From a checkpoint of a small mixture-of-experts model trained on Wikipedia: 4 picks a token, a variant of Muon for the experts.
Below are experts of layer 3 (counted from 0) of a mixture-of-experts language model. Rows are named router (the router's row for the expert), gate (a neuron's input weights, with its number), up (a neuron's input weights, with its number) and show model dimensions 0-255. Each number is 128 + 24 x the weight over its row's rms, rounded and kept within 0 to 255.
Before each expert's rows: "gets" lists some tokens that make up at least twice as much of what it gets as of all text. This comes from a sample of Wikipedia text that the model never trained on. Tokens count by the router's weight.

# expert 27
gets: "the ", "The ", ", ", "s ", "this ", "it "
router [142 153  91  97 103 167 101 144 130 158 126 108  83 103 139 122 105 101 128 172 148 108 170  89 131 181 170 125 154 100  89 148 122 123 115 155 122  96 166 114 135 120 112  98 122 135  84 100  85 147 150 143 130 161  79 132 123  98 135 165 130 120 137 172 132 121 113  90 143 127 150  90  88 134 146 146  85 141 125 111 143  79 121 128 139 136 139 121 134 148 135 139 137 141 137 128 123 142 133 126 149 139 119 134 136 136 127 119 139  85  70 113 116 141 206 124 153 131 147 149 145 128 134  84 120 100 135 106 151 169 135 133 138 110 122 104 127 134 155 123 107 165 148  90 118 140  92 143 119 123 147 128 126 145 146 139 125  85 125  91 177 130 103 151 153 159 112 104 120 127 148 115 138  63 124 140 164 127  74 153 156 144 111 124 136 143 140 145 154 107 128 156 151 151 132 112 134  87 151 151 106 124 123 136 130 129 121 125 123 135 129 161 183 133 164 133  87 117 103 124 106 131 148 154 164 123 115 162 119  86 125 117 129  82  90 182 101 149 145 130 143  79 110 132 127 160 123  80 152 128 128 161 121 155 184 143]
gate0 [127 156 123 147 116  93 134 145 121  78  73 100  93  74 126 112 127 134 136 122 152 140 161 154 119 142 106 105 130  97 133  97 182 152 124 128 110 106 130 115 113 125  97 147 147 150 139 163 176 125 167 121 174 102 130 142  97 156 140  74 140 112 122 118  81 124 107  96 137 145 134 143 150 148 119 120 147 111 124 133 116 111 134 155 153 118 126  88 154 133 134 146 146 102 120 109 183 141 153 132  93 115 132 136  91 146 143 106 113 107 135 118 137 176 114 113 116 152 143 103 119 114 111 123 102 119 132 150 108 158 140 141 127 149 157  95  87 140 108  71 109 146 103 142 125 170 150 124 109 109 109  94 150 136 131 170 119 145 124 160 126 149 149 133 143 132 151 131 113 171 103  99 165 157 165 182 135 133 109 146 128 117 130 179  90 119 122 143 100 164 132 134 109 114 126 139 127 136 139 140 142 118 122 119 108 160 106 154 212 186 145 154 128 179 110 108 118 117 119 114  73 118 126 154 128  98 142 128 105 163 151 158 134 132  92 135 119 115  99 152 120 148 161  87 142 141 146 109  93 172 122 147 126 161 165 168]
up0 [105  84 163 118  97 121 100 114 136 130 127 156 128 151 127 141 168 143 115 120  87 137 123 103  78 111  83 137 107 156 125 111 122 113 131 119 109 106  74 127 147 107 190 152 131 142 170 108 131 157 126 142 120 124 109 145 124 161 130 144 121 129 129 148 118 160 175 166 126 153 146 119 148 118 105 143  93 116 151 130 137 154 121 128 123  82 145 128 177 145 115 160 162 129 123 125 102 130 177 113 150 123 154  95 130 122 105 163 169 158 111 108 124 141 157 106 126 107 128 151  99 129 158 162 126 100 141 150 124 106 115  71 177 158 119 174  93 168 118 123 160 126 163 109 182 120 110 129 130 139 110 132  80 111 148 130 169 107  79 129 108 115 138 138  96 103 151 138 154 182 161 133 131 113 134  88 123 117 101 144 164  99 170 129 103 137 117 137 121 120 107 137 110 155 133 110  98 146 131 169 105 137 152 138 145 149  99 127  73 117 109 156 103 153 128 133 134 141 136 117 120 106 148 182 125 153 103 109 116 105 109 122 104 103 134 144 134 138 151 136  95  91 114 112 167 147 107 163 142 130 156 148 150 148 190  80]

# expert 5
gets: "of ", "for ", "to ", "in ", "with ", "that "
router [146 177 104 101 114 140 140 134 101 138 126  73 122 167 111 115 110 148 115 121 146 109 158  63 104 132 145 105 141 109  94 153  94 141 113 158 115 128 206 127 127 158  60 126 128 141 123 143 126 145 102 116 156 134 122 132 146 156 178 153  98  84 116 129  83 157 142  90 135 128 126 128 130 135 120 122 146 122 135 131 157  76 122 127  82 131 135  94 132 120 134 156 134  72 142 134  72 158 134 168 125 140 141 155 116 137 117 137 161 106 150 119  75 149 178 122 143 107 149 112 134  84 126 138 129 114 145 123 142 177 116 135 114 126 168 118 128 160 134 122 134 153 154 132  95 139 139 148 137 165 115 113 145 136 132  86 149  93 127 105 140  87 118  54 121 128  97 113 168  94  99  83 125  89 173 125 132 121 120 128 126 157 128 119 115 131 106 131 108 156 118 133 177 174 146 137 162 106 140 126 126 119 152 138 142 145 111 146 110 145 158 172 142 148 118 150  95 134 138 134 129 120 110 162 159 119 114 156 120 111 111 156  94 108 102 122 149 141 138 144  94 122 124 172 143 128  99 112 152 150 128 116  86 129 159 150]
gate1 [152 114 103 116 131 146 155 114 139 132 155 121  95 114 127 117 147 104 170 135 161 117 146 124 137 133 130 140 153 121 149 119 146 167 159 165 107 145 150  96 113 132 112 146 145 150  94 133 194 132 156 115 107  96 124 123 166 131 111 144 127 121 122 125 168 133 147 163 117 116 136 131 109 103  79 112 106 106  57 108 120 124 140 120 107 128 136  90 128 130  87 152 114 134 112 129 128 154  98 146 134 159 163 190 156 133 132  95 184 122 105 130 124 150  98 154 145  84 168 107 148 127 137 102 143 118 107 145 157 122 164 150 118 128 112 104 103 122 168 139 148 189 105 120 163 133 131 120 104 168 120 169 131 153 140 101 117 125 159 125 136 152 108 105 181 151 137 138 159  78 116 144 144 129 148 146 124 151 124 125 128 124 177 118  87 128 137  97  86 102 113 156 121 129 105 118 115 141 141 116  93 167 117 107 118 110 105  98 101 135 114 150 162  99 122 151 144 173 108 137 132 145 106 140 146 145 109 125  99  91  83 126 156 105  99 107 140  69 122 126 198 140 116  70 103  92 116 132 113 115 177 121 127 114 110 119]
up1 [143 155 110 110 118 134 160 112 117 136 189 134  88 162 130 141 123  88 139 122 133 122 118 141 152 112 108 157 173 140 152 112 117 111 133 156 150 196 116 108 130 115 133 110 138 108 106 124 153 177 136 143 112  73 143 125 185 115  97 162 137 110  98 103 136 137 161 154 105 106 152 120 131 122 134 142 144 122  61 122 103  63 116 179 112 128 117  71 122 112 129 155 115 118 112 108 125 106 161 125 115 110 128 145 140 133 122 114  90 100 131 143  79 130 106 152 146 178 135 118 113 123 104 143 136 125 125 110 140  88 146  99  95 131 123  95 127 138 171 143 122 139 101 160 129 110 155 124 117 147 110 154 133 129 132 103 108 124 146 101 132 141 131 133 131 132 142 128 147  89 125 101 109 111  99 144 138 111 106 162 176 148 157  99  62 133 100 101  78 102 137 130 105 118  98 112 100 132 101 118 124 144 121 158 121 171 122 110 103 120 120 167 122 129 137 162 161 134  42 153 157 148 139 113 129 141 103  97 132 146 129 139 159 121 151 151 118  87 153 134 138 151 112 140  94 111 105 151 118 130 117  66 125 136  86 162]

# expert 40
gets: "in ", "of ", "on ", "by ", "at ", "from "
router [150 135 164 111  95 129 137 146 107 135 119  79 113 142 122 141 106 166  99 130 166 123 153  95 115 130 130 106 155  94  82 106 143 107 122 174 113 110 203 121 113 147 103 144 136 167 115 148 158 117 136 103 150 119 110 134 134 108 170 168 113  54 124 127 138 117 126  94 156 147 115 139 126 148 178 133 147 129  98 121 159  97 149 110 112  71 117 114 119 148 128 153 103 106 105  73  96 113 117 145 143 124 147 129 187 114 114 129 146 107 128 108  88 139 181 116 126  97 192 109 145 113  94 156 105 113 161 126 174 149 119 124 122 121 134 140 170 136 142 100 153 106 181  94 115 175 139 133  96 142 142  69 125 146 120 116 170  87 125 139 144  63 116 100 137 126 122 104 143 135  94 141 140 141 128 104 126 104  90 113 117 162 126 119 143 121 127 143 123 110 111 118 152 126 119 105 121 132 113 127 124 149 139 166 147 117 131 166 138 157 128 166 127 120 139 136 110 149 177 135 181 119 142 152 123 110  99 145 103 130 132 131 131  78 103 174 140 111 129 133 124 123 115 136 120 108 121 108 165 135 120 119 153 147 137 157]
gate1 [159 115 132 119 174 131 143 116 135 147 118  86 125 117 154 144 127 179 151 109 144  89 172 131 106 129 122 122 137 166 120 143 137 158 126 119 141  82 128 135 126 129 145 122 156 112 145 106 121  98 129 165 122 111 125 143 149 133 142 120  91 109 143 145 160  60 134 134 117 163 130 140  82 142 164 115 155 157 134 128 140 130 160 109 141  94 129 134 144 135 168 102 109 111 147 113 127 212  96 135 135 119 170 112 108  99 138 129 163 150 165 106 125 126  82 154 127 117  84 134  93 150 139  87 120 136 119 128 100 115 153 115 143 122  99  99 174 130 145 165 145 119 134 154 139 133 163 183 121 156 107 131 111 107 131 145 128 116 106 140 134 154 152 131  67 113 134 160 112 112 147 139  74 128 112 104 126 124 124 148 129 135 134 167 109 125 105  97 128 146 143 165 126 151 121 107 116 159  94 126 100 170 107 145 137 107 149 107 166 149 136 184 158  74 145 145 123 112 154 134 166 115 142 109 137 164 135 116 120  93 136 139  98 108 136  77 116 111 135 112 142 108 104  96 135 143 122  63 142 169  99 156  98 106 115  71]
up1 [157 171 169 144 115  98  86 112 121 145 117 106 105 135 117 146 129 112 142 123 174 113 151 118 115 131 158  99 125 160 107 122 106 131  92 149 131  61 105 143 134 144 155 111 140  96 150 122 160 149 133 182 148 107  95 135 136  94 149 116  91 136 141 128 163  76 120 127 104 149 134  96  79 164 131 190 146 137 172 144 127 141 121 126 120 123 120 117  96 134 141 103 111 119 137  96 130 136 124 142 122 105 160 163 132 147 135 116 119 163 126 145  91 127 119 138 106 138 134 144 126 123 131 104 143 114 112 145 102 143 125 100 138 141 129  88 152 145 161 108 149 127 108 151 142 161 132 151 148 172 120 127 132 132 125 118 153 106 125 154 142  72 121 131  83  85 156 159  91 163 141  81 148 139 102  64 107  98 111 118 158 127 135 134  98  90  98 140 133 141 176 108 151 129 124  90 157 156  98 122 127 181 137 161 147 136 156 148 149 136 129 155 140 133 136 141 140 134 157 148 151 150 123 146 111 179 114 106 126 163 177 122  96  87 116 121 172 132 120 149 123  82  77 125 111 162 176  79 123 153 120 115 140 120 130 156]

# expert 4
gets: "in ", "to ", "by ", "from ", "at ", "on "
router [147 134 137 137 106 129 100 159 110 135 172  98  84 172 137 111  90 165 104 145 159 134 137  91  97 145 130 128 159  97 141 105 154 116 136 166 139 143 143 122 132 108 105 107 100 146 115 122 126 121 116  89 150  83 129 136 142 111 161 146 136  69 118 173 130 112 136  78 135 137 111 124 123 146 161 120 160  97  91 142 145 128 159 152 146  98 136 127 130 164 134 149 122 116 114  88 112 107 131 102 170 140 153 161 164 139  92 121 142 124 131 121 125 132 160  84 134 116 156 129 136 141  84 138 100 106 158 125 149 117  89 104 135 114 138 104 154 129 147 108 163 144 161 119 109 135 117 146  69 136 156  70 126 150 136 128 143  93  91 141 154  64  96 120 129 125 104 113 124 135 130 133 127 122 106 113 169  90 108  62 165 138 122 103 134  87  95 149 128 130  82 100 179 122 103  81 143 106 147 130 100 113 153 166 123 130 133 134 134 160 149 150 114 101 144 128 115 123 143 125 194 131 179 121 144  85 116 149 118 134 107 125 128 137  97 169 130 132 140 133 110 118 161 137 123 136 108 107 148 118 138 151 172 170 147 154]
gate1 [134 100 142 167 202 111 150 114 146  88 123 120 119 116 162  85 111 148 123  90 123 142 138 124 155 145 140 145 143 148 128 124 136 103 123 146 151 133 153 179 118 106 114  71 124 151 150 131 156 136 134 114 103 139  62 103 143 128 127 108 149 124 155 105 168 146  92 156 120 143 114 161 102 135 117  80 132 116  90 137 115  84 103 132  89 127 161 144  84 166 154 133 152 129 138 103 129 111 153 133  96 115 145 121 107 120 172  98  93 151 127 117 108 114 134 116 108 126 144 135 148 107 167 122 142 140 177 120  76 115 149 158 118 176  99 110 125 130 162  89 131 150 129 140 156 123  82 135 156 107 130 146 162 108 108 126 124  76 121 154 199 124 127 107 116 153 170 131 138 116 113 131 103  95  80 153 117 179 133 109 171 113 117 144 139 100  92 135 117 147 134 111 130 108 138 150 185 134 172 129  99 142 106 130 144 142 130 113 119 146 117 127 122 104 119 134 173  81 167 130 145 131 111 176 131 112 135 107 153 102 136 145 151  95 140 123 141 124 155 137 103 154 147 118 124 171 169 123 132 136 150 144 109 147 140 107]
up1 [110 156  93 100 104 141 118 154 125 168 140 162 139 158 111 160 154 140 107 166 176  81 113 175 150 119 115 106 120  93 126 180 116 165 116 113 110 155 107 117 134 134 131 176  90 162 146 122 114 143 132 112 137 162 101 168 132 137  70 140 113 108 131  96 148 131 169 127 156 170 121 124 126 146 160 116 102 153 119 128 151 164 165 103  75 125 132 135 134 163 123 112  93 129 141 107 107 157 122  96 158 185 112 108 125 103 105 127 139 125  96 125 143  98 134 121 135 149  86 153 106 140 139 108  78 107 100 110 119 103 117 154 115 134 144 140 138  85 137 125 112 142 164 136 121 159 159 156  95 132 118 103 117 177 165 123 126 175 123 138  84 102 134 168 155 127 155 137 133 140 148 148 105 167 148 100 174 117 163 120 156 136 149 121 140 145 130 184 100 136 154 146 132 185 121 126 112 164 136 167 108 147 117 138 110 103 136 157  94 115 138 121 145 115 121 148 136 172 138 122 107 142 154 123 139 107 119 165 116 160 123 134 147 146  94 140 144 121 139 143 133  99 167 132 178  74 109 113 108 130 117 138 144 110 137 144]